Below are experts of layer 4 (counted from 0) of a mixture-of-experts language model. Rows are named router (the router's row for the expert), gate (a neuron's input weights, with its number), up (a neuron's input weights, with its number), down (a neuron's output weights, with its number) and show model dimensions 160-199. Each number is 500 + 40 x the weight over its row's rms, rounded and kept within 0 to 999. Numbers have three digits each.
Before each expert's rows: "comes before" lists some tokens at least twice as common just after its tokens as in all text; "comes after" lists some tokens at least twice as common just before its tokens as in all text. This comes from a sample of Wikipedia text that the model never trained on. Tokens count by the router's weight.

# expert 5
comes before: "1", "0", "2", "9", "8", "3"
comes after: " ", "1", "2", "9", "0", "|"
router:499616599553522446547536481517493580453483549541469523526554357492466524430488506460494511487506539556451451396524531495
gate0:475520529494482515490468493590534538552520498559523471448426418494439512528566502504547527496446528524472476528488472556
up0:543493452509571494520510474405503470472442489472544524508603542492563471443379495506497497524536495527468532495526482472
down0:465454529487563517503426473542550434496549531469558455498452487469466565556486570597435570492525452552459499535539489517
gate1:513526514523577442517461430599430427465579526578510451449492452473438487463480477454537490487507480482491508510413470460
up1:517444527488499457493515506538474501504507523536500540394402474475524540520474492433526462505430493488477423492567524428
down1:537498508540465454507480545443481510370431498447398474474466396574542519477525500488447465433534463481562572466493494590
gate2:527488500513542541496495416462522507558553507512444570501513471446590500446499459471496503482533511560436477539470555461
up2:575458489506427560440492449505554492525517516517489507517449447486513504466459490558502547545485516543440509526421618475
down2:517430506462571475561541498467482454485521506509527521483521464519552446476525540480504441519508510497537494514496498546
gate3:576536582468464534502476523544485528519521540388578484513539502417455534453522477480510477515560491482448525463490498506
up3:533479547481502499532427515497594518441531516507566532453480484399449499509505492450494436449552529550536452508546563482
down3:494441517566549443430514551516455514464506522495434426453490482423512578513513469485510630415530453403514484464523526431
gate4:526473479502553537492531497503547484534446527530576576541529484523470530397530520460476478535494486536600458464501530533
up4:500445480520453511400516552441467525538466532466518474553508495527532519545498528432519570546453474482553570429481514459
down4:525448499445526546476435509486497503495473553505462524506491572480544526486554484481536526477438549489460450544534458529
gate5:503495522400455489536529496527509483468491584514429526534482414473438466473487481513524509528484511505454443461535554536
up5:502516528569533526470506493547521516533561405499534469519508581488489521500473503457461523506519510520568560497511442454
down5:500532598512576501509530544521531490494560557497491552511515442517492573536489480530529474462487472454473448402551464565
gate6:485501553481522488563469512430572461500507530429534545457486491472549558544464458437542499513540478528464474374520479476
up6:457485442548482462534517512572482499546465507535448475526559586571538503522486573518506529529432491477496421557490531454
down6:478541530552477448503563448528494519527467571472431581544448462461441490487491483475392455472507492450468527511482525528
gate7:507484430492498481482497493537482501465592533530470522467516438547471538525471508466514540458537482523543532476449516534
up7:452484556484511495526530528522461555464574532456503486444498518538474479480383536403548575469482454540569503473414482508
down7:534432427473461503537495468503507476504544425627519513521529554515459520509491477582451483427513494465599438497547527470
gate8:505463499531472463550442507488552582571546472475437499511491479559553525534538541510470466482490530437496540470475520546
up8:487482535463518506514461533435469490466536383500537514502499527483498484519498518516502431451459571508504524565497490527
down8:529509506524558537463486545431520443424516451468525509438503513434512555453515486506553506507526508436496529508475534466
gate9:469556456429519514547420555563567561488570492491467512517468524529558498507498420511513495459509548502514466417451511564
up9:475509476500457433490525520521469556586524494413515515564461514440522463563482532539509505493495557511481520472454496554
down9:523550384473509554507491573499488502506495478481492427562505561485538510403587408546471495454517414518504494502542514482
gate10:526518412454512561461462478492526481424503489492575483509472475424550465491512497450490531491503510478528549469487478507
up10:492498550498457484534494483519514483553463443498414469500507531525454561541427570518467448550487453523519503479558504434
down10:495442403511436540469518485558471521486507512520545459454479553554507533601505466526473518490567562474429506437559469522
gate11:480449533467540498490518511566561473494537461459513514508591496516527519517558527521499468479545462519535482458518520520
up11:515468541482540503541447515517532487477494487524490507497568486478529544523528452544512499503555478516537479480451484540
down11:430499502486500390476529499512479505523496555421524525524521434476557503454473514528513442431437434488510512449516500419
gate12:532602534565491539503483475509468575476558539483476574472532465464523441452512418457542418489489546470501495581469504545
up12:541559466495527508499488489494454527518545557474522550490462414533496499471505530474527441514437522446553490508521507555
down12:473491560537529519492561512507504462537469582550558487528427397559524500454485441478480474507458466475507473466496484516
gate13:559430551525470540521497437457444516483492515524476472489481447470468501443483446478476598471466471445386535531538462542
up13:419388499505492504500523586461519495508545479553498551508409445484486497439581459429549576531522451511555518501514523562
down13:480533445475537469437518483471585478482451537521497545439534550474458476470572545541568485452489510548404437515499545515
gate14:510515558498515526488510508463510498523492474502503612427491475564458512514467506495484557516476501487460551437528527560
up14:475508485530512487532502501538502430536490514584500433526497499528535530531523471515564408472516506494517489490460520497
down14:499550517505397499481502431575487441546465547536552553454440509514524489478456519525480574529478453499497506425473515511

# expert 3
comes before: " |", "–", ")", ";", "|", "%"
comes after: " |", "3", "5", "4", "6", "7"
router:505511458549448512575498502529469460455523508569519529501534579490490538507453482472506493539519479559490443524521468465
gate0:456412505560466502569460531484494443566522564503500509455503501550474490509470538573500506456473500560477499510548447528
up0:533513517488483458565510436582477530417513486547482477467532478495506551558524456460474433529523484452519512554504569538
down0:526501459523440494581418457556480556508458457515547517479529556438455512470529549504531511577530540459532508480581440485
gate1:486534479490500605492532604497552457513537550520466527517491500542504526519543506487525459454529518530516474541501550504
up1:420517466513551506561503520488505458466446530508498501557555512511564476497550575437574471475490497580548530528543537494
down1:523499426488483463526522553480459519499533430548452564527480531556532533571482470573506488495553492490472470567446532480
gate2:510547529483526480526563496497550569514485489526475509435445522528490476490507564511509503543422505544459503469434523533
up2:537464505444548533512478445468501453469522478498467516568428479479471446462527543506537508522537473511480473531533503459
down2:469470469444524571544497502550523510543457564498544531425462485494503530534500457481512507493444456483406514423518502499
gate3:547447496555533504486487437492507564486514503578506559488506475537526484426517486444442450462521583510426505502565480553
up3:491544400561561488530491524530576404504517461562469440534468535521569545393496479448473475454539567546484580500463484537
down3:446477502442555490490520491548588472499534445406541436538525483493507548540483474456519441510461477482495479479497481527
gate4:462532530523479478510484544515483523504512419588466514488526518487437491432507537510500489450478483552454493484482494510
up4:580502458481539527512487493451509444533473513411489534478446471507529525511499426501466463539439533419515476497459516473
down4:537485494526535458505554540572462531459514558422465454536478538485493532529516473500485526502540504514536505464518492525
gate5:524528467507437462500517486531454489490502525473562568456564472500524542537489561558532476532452488570525462516523398516
up5:520513483521471520495475521493474526506462479500562534429534491466535539562519504486512530572443465516532503467604476463
down5:427490526489510521484518541516610575496471542427566532489490522516475532532500521495474496499443511476463477490453477456
gate6:537487557502519561588523507459481544521514550524563480540493587500494500490514493538416450537397538476489421503444490504
up6:467577445505490475413484573563538466507505470492412512506479479489472529508539516502530552442559494535527531505567506556
down6:401485518417459437496560484530586468470547516499469562436475517515513549508534395501458485489406473542518551453562533516
gate7:477464501415488443482493529533601519519453457573444530487558508417537562486507547492565466502491435438455505447502583505
up7:514502483546530466493578508440437501583548528453503462511422458612485430476539470417492536452554533557487577454498419529
down7:545443521494421510506506572507506503475544508498568420569561580556515523472490517442459491447478506536470481564483511557
gate8:548467463469557554471556507453457550543420566510500469444464543476499478520523503496474548496416492434504602501505494526
up8:490520569497479505525498527385494535499574431502453439523473572510460475460436556462485552461508539527565526522475526536
down8:474468414414554459554480559552468546552545478469421478576518490537536489495541468457475526509531538433518555512513435506
gate9:533510610546442486425475487470493534507493444507536540475448460493502460504541567453478526552478432537485544446463516471
up9:533475487496485453511504409409364565577465449510440517493448430514482534463421489499544505484542538541524541424474497522
down9:554529499578506541490530527503461503468507473511491432592475448556541546508441464478556520493501533536497493497497489448
gate10:458525575434474565512446470576498571555480460507475508491499531517427533477501570487521481557535470508440542487491397563
up10:530502456476579467499482513497484501488515514500474532626548435461502516585493485473475521494481483474478466535482523461
down10:518501480504551539473558556556447515494554500434503513592576440504492569556480504477475579512516492502520579504530506510
gate11:531494510514515468560514486484528440455509511567548462506539456462582551493507487480489472472438434434501468463402538431
up11:462440498493450481572499493530515429511511550571486490529482544479515496462529482508498425462484529422486496505419568460
down11:484493448526493551551476495516543571474485506491464579521525462526496526465493521504504540508483536436449498535514473519
gate12:423537570479418492508493567519488431530499498519493503534451554531539439487441493491460519572423515533489489491451469545
up12:580520538420494432445523458420450538447477459487585519371538524530627462478495519509418461500528573416496469512574536556
down12:458582436526536487522545568571474525491477507474527482541524448485544548504576465481500400521491545421517490518587455551
gate13:495460544526504458514473481538570474518418545501497496509524465515498550557511504491468456514500485534504445511574497483
up13:488561545513460487547483487411466467509497537474518611479550512439576451480515553519501468545499514499494511479451511488
down13:554547533511500502460404485488522506516485542534475478551549603474476505453528523468478474469540477485515567449441544489
gate14:526477498512533515495485511520510522552514521485484547565548535524543528549418414515517474497566453521540466513534473576
up14:480474481501449493473492564502504492584494563504476450476482528502465526482449486460503542523526477474541447443531535522
down14:485525520418408470513457514497486544480436543450463545536489570451457499522438488497482528524549527544503457555456490482

# expert 0
comes before: "\n", " The", "-", " In", " He", " It"
comes after: "\n", ")", "==", " ==", "\"", "==="
router:447476469475491526483484520507555469450531468498497480552549449453513523467474541509530507534499525506520471468477426465
gate0:490503538541471522567466492478538523568515488529530497554519538527534532454520580567506492572508533527520507443563521499
up0:504458491491547481508485530538528443476502524488496466468423530495449485537486515452498557502498519541492500573450483505
down0:469500478462492497497467494403430556512551522486549518464489555536484468497466533545494458493537482538488502474474454553
gate1:540557498560491526459474441540415474497532555537439502504493536512497550440500530495452478495578522525534511524560489515
up1:505490522514489516476467441540472485481513543531491514467491499537471526491505476541432543496559518535538497514575475488
down1:526470444496522521544517470406569483498490574445484589516479482521475530553462513523439445552512575465475506475519560504
gate2:445474472470430494429501466459499540483494396469518489477467470488505458487572551574496473538494514528491527473450491577
up2:500493493495446519508453553457558525495549511470511436527481519516504525529542514489552489442505467455501439467547534463
down2:541547534461450504459553487472535519496473579479502443473532508492482512463493590498533484502469502460462449543527457489
gate3:439446509496558443473533461488484537526500569469529453465474467531553451461558529517486459537507523513533466508567446491
up3:578525511472450480470391466482432452466490518505529582465500504480513435502502497528573475515496471494473605538473473497
down3:478451491513478605502471485447491484462483515461476487588477440471484549539500561493446529520458429482472457516457544480
gate4:474556577420528541415581512450506462494535532480500482498459418478615535614434475548495487542449490482507496488449546509
up4:554496451554444502570454447539521494481471508506504504487520578461418496421510540478456517472530479499484504506505504496
down4:506561478544469464572528479547501496538549525485492465540507557458437500527484461526475483538520537496491458519498510583
gate5:490420499490568484464484470467522521483540464525430493506555501512514498567429456528436513478431493482568514433474471530
up5:466416519528572534438455524494518484463551516556444496535470373526471477498396455518440464478449439475602504464426522553
down5:510524439380527460545441519532456539503448500480546493476584499494591502519551516518559541504550496469548504458504523456
gate6:574479456496550509444496470548488544481497488548432470510500460447493512490522493516529551522510438512524532432463484503
up6:479511561592534496512492514516458458486548506494478502499431469482502531370531475531560549474556469524510489454458510497
down6:475531499429468528516536545455553547446493528505506492481564555488515502488533481472463454457459489459521526511539441433
gate7:409486550541529517459492516502532503462485403502401508513468480485541550486542551522512513493458521499570459444521472560
up7:489512514436456549459510531498436486545479556476578468483501459477472446484542517492489484536539515552484481465456483507
down7:543439503491533516418480366526570510493566537588486540463549474521450535484438431488448500481430517465523455448527422558
gate8:483544541498378422484490486545456514538484461545510532526495463548563530479468441555459556496486519485463500530532445514
up8:493481494498499488533482516492534476464536491514511530553481498490507541490488569501544551576502444475519490479542457419
down8:503520527471500428540430468406563439538444423514471488500438483557524453573598489516496479490520559554441509478498553476
gate9:547476550501554553502461490502441444513466469486470540510504560510491516472503445522484498412524499515483437500485533514
up9:564458478503514537524459464505462462517463509498420554514510557491532473433454467474426512506509527486478477487476556469
down9:409551497496459536464434419477455522469478479465502532516565514483525565491501480465513548500529545491493498464502521538
gate10:492493533453442538487512494485534506512449472451444478458500530520523534520473515554515511494517525489513503466504470527
up10:578554512466479509504480532423522470546534462434498511498455494465447530512571477511574538507507493446473493513520507456
down10:517507463533549438529493458555494564538524443550510485517533520530489486536481448509414489537530497513506516458543491523
gate11:520539503508453548472445463541552521512495512515578481456551531500512487488572462490490529516507582509529536431448552518
up11:510558548490486451463442480522540569595476538459539524493543467501503526479529485440497473493560560478508517484482556555
down11:525516484483519451534519487524505467374443491467526424494448599491517475453546465513515446445518525530453507527565487461
gate12:409549480544434422521409534472460493448414542518539467459532463472499555510447472469517485507564581532509497486545440463
up12:599467516472574564489599494538520476509573458448479524553453536564523424473538553478500488519462460497515512482453531503
down12:530414566510526531406524488523582501434481519500502485539462493514501550484443495508538538498578543533506496455505478424
gate13:485515375462539519422489431472425531484483475506458536443453557563525536546550527448488506492542516471507502483520466491
up13:447542411513508489413427402505494515499498514437471509471475550522486523531548470441474435485492460498478488493517471420
down13:499522565524512483548542568465427481458482525437589519589505510503524499492541518524481556544510488451481530410506499590
gate14:495522457574525556464531455465482497464571571422493503501519517544494544523512544502547479443458518471524561432547545425
up14:477480477398492442541526485536508535503467488517491566496474532432537534534532487499565479484529446469496509524430444607
down14:479531530529462537482525514490541531479476448490483529500487516520574428431525508473429466499486554455398521489491495524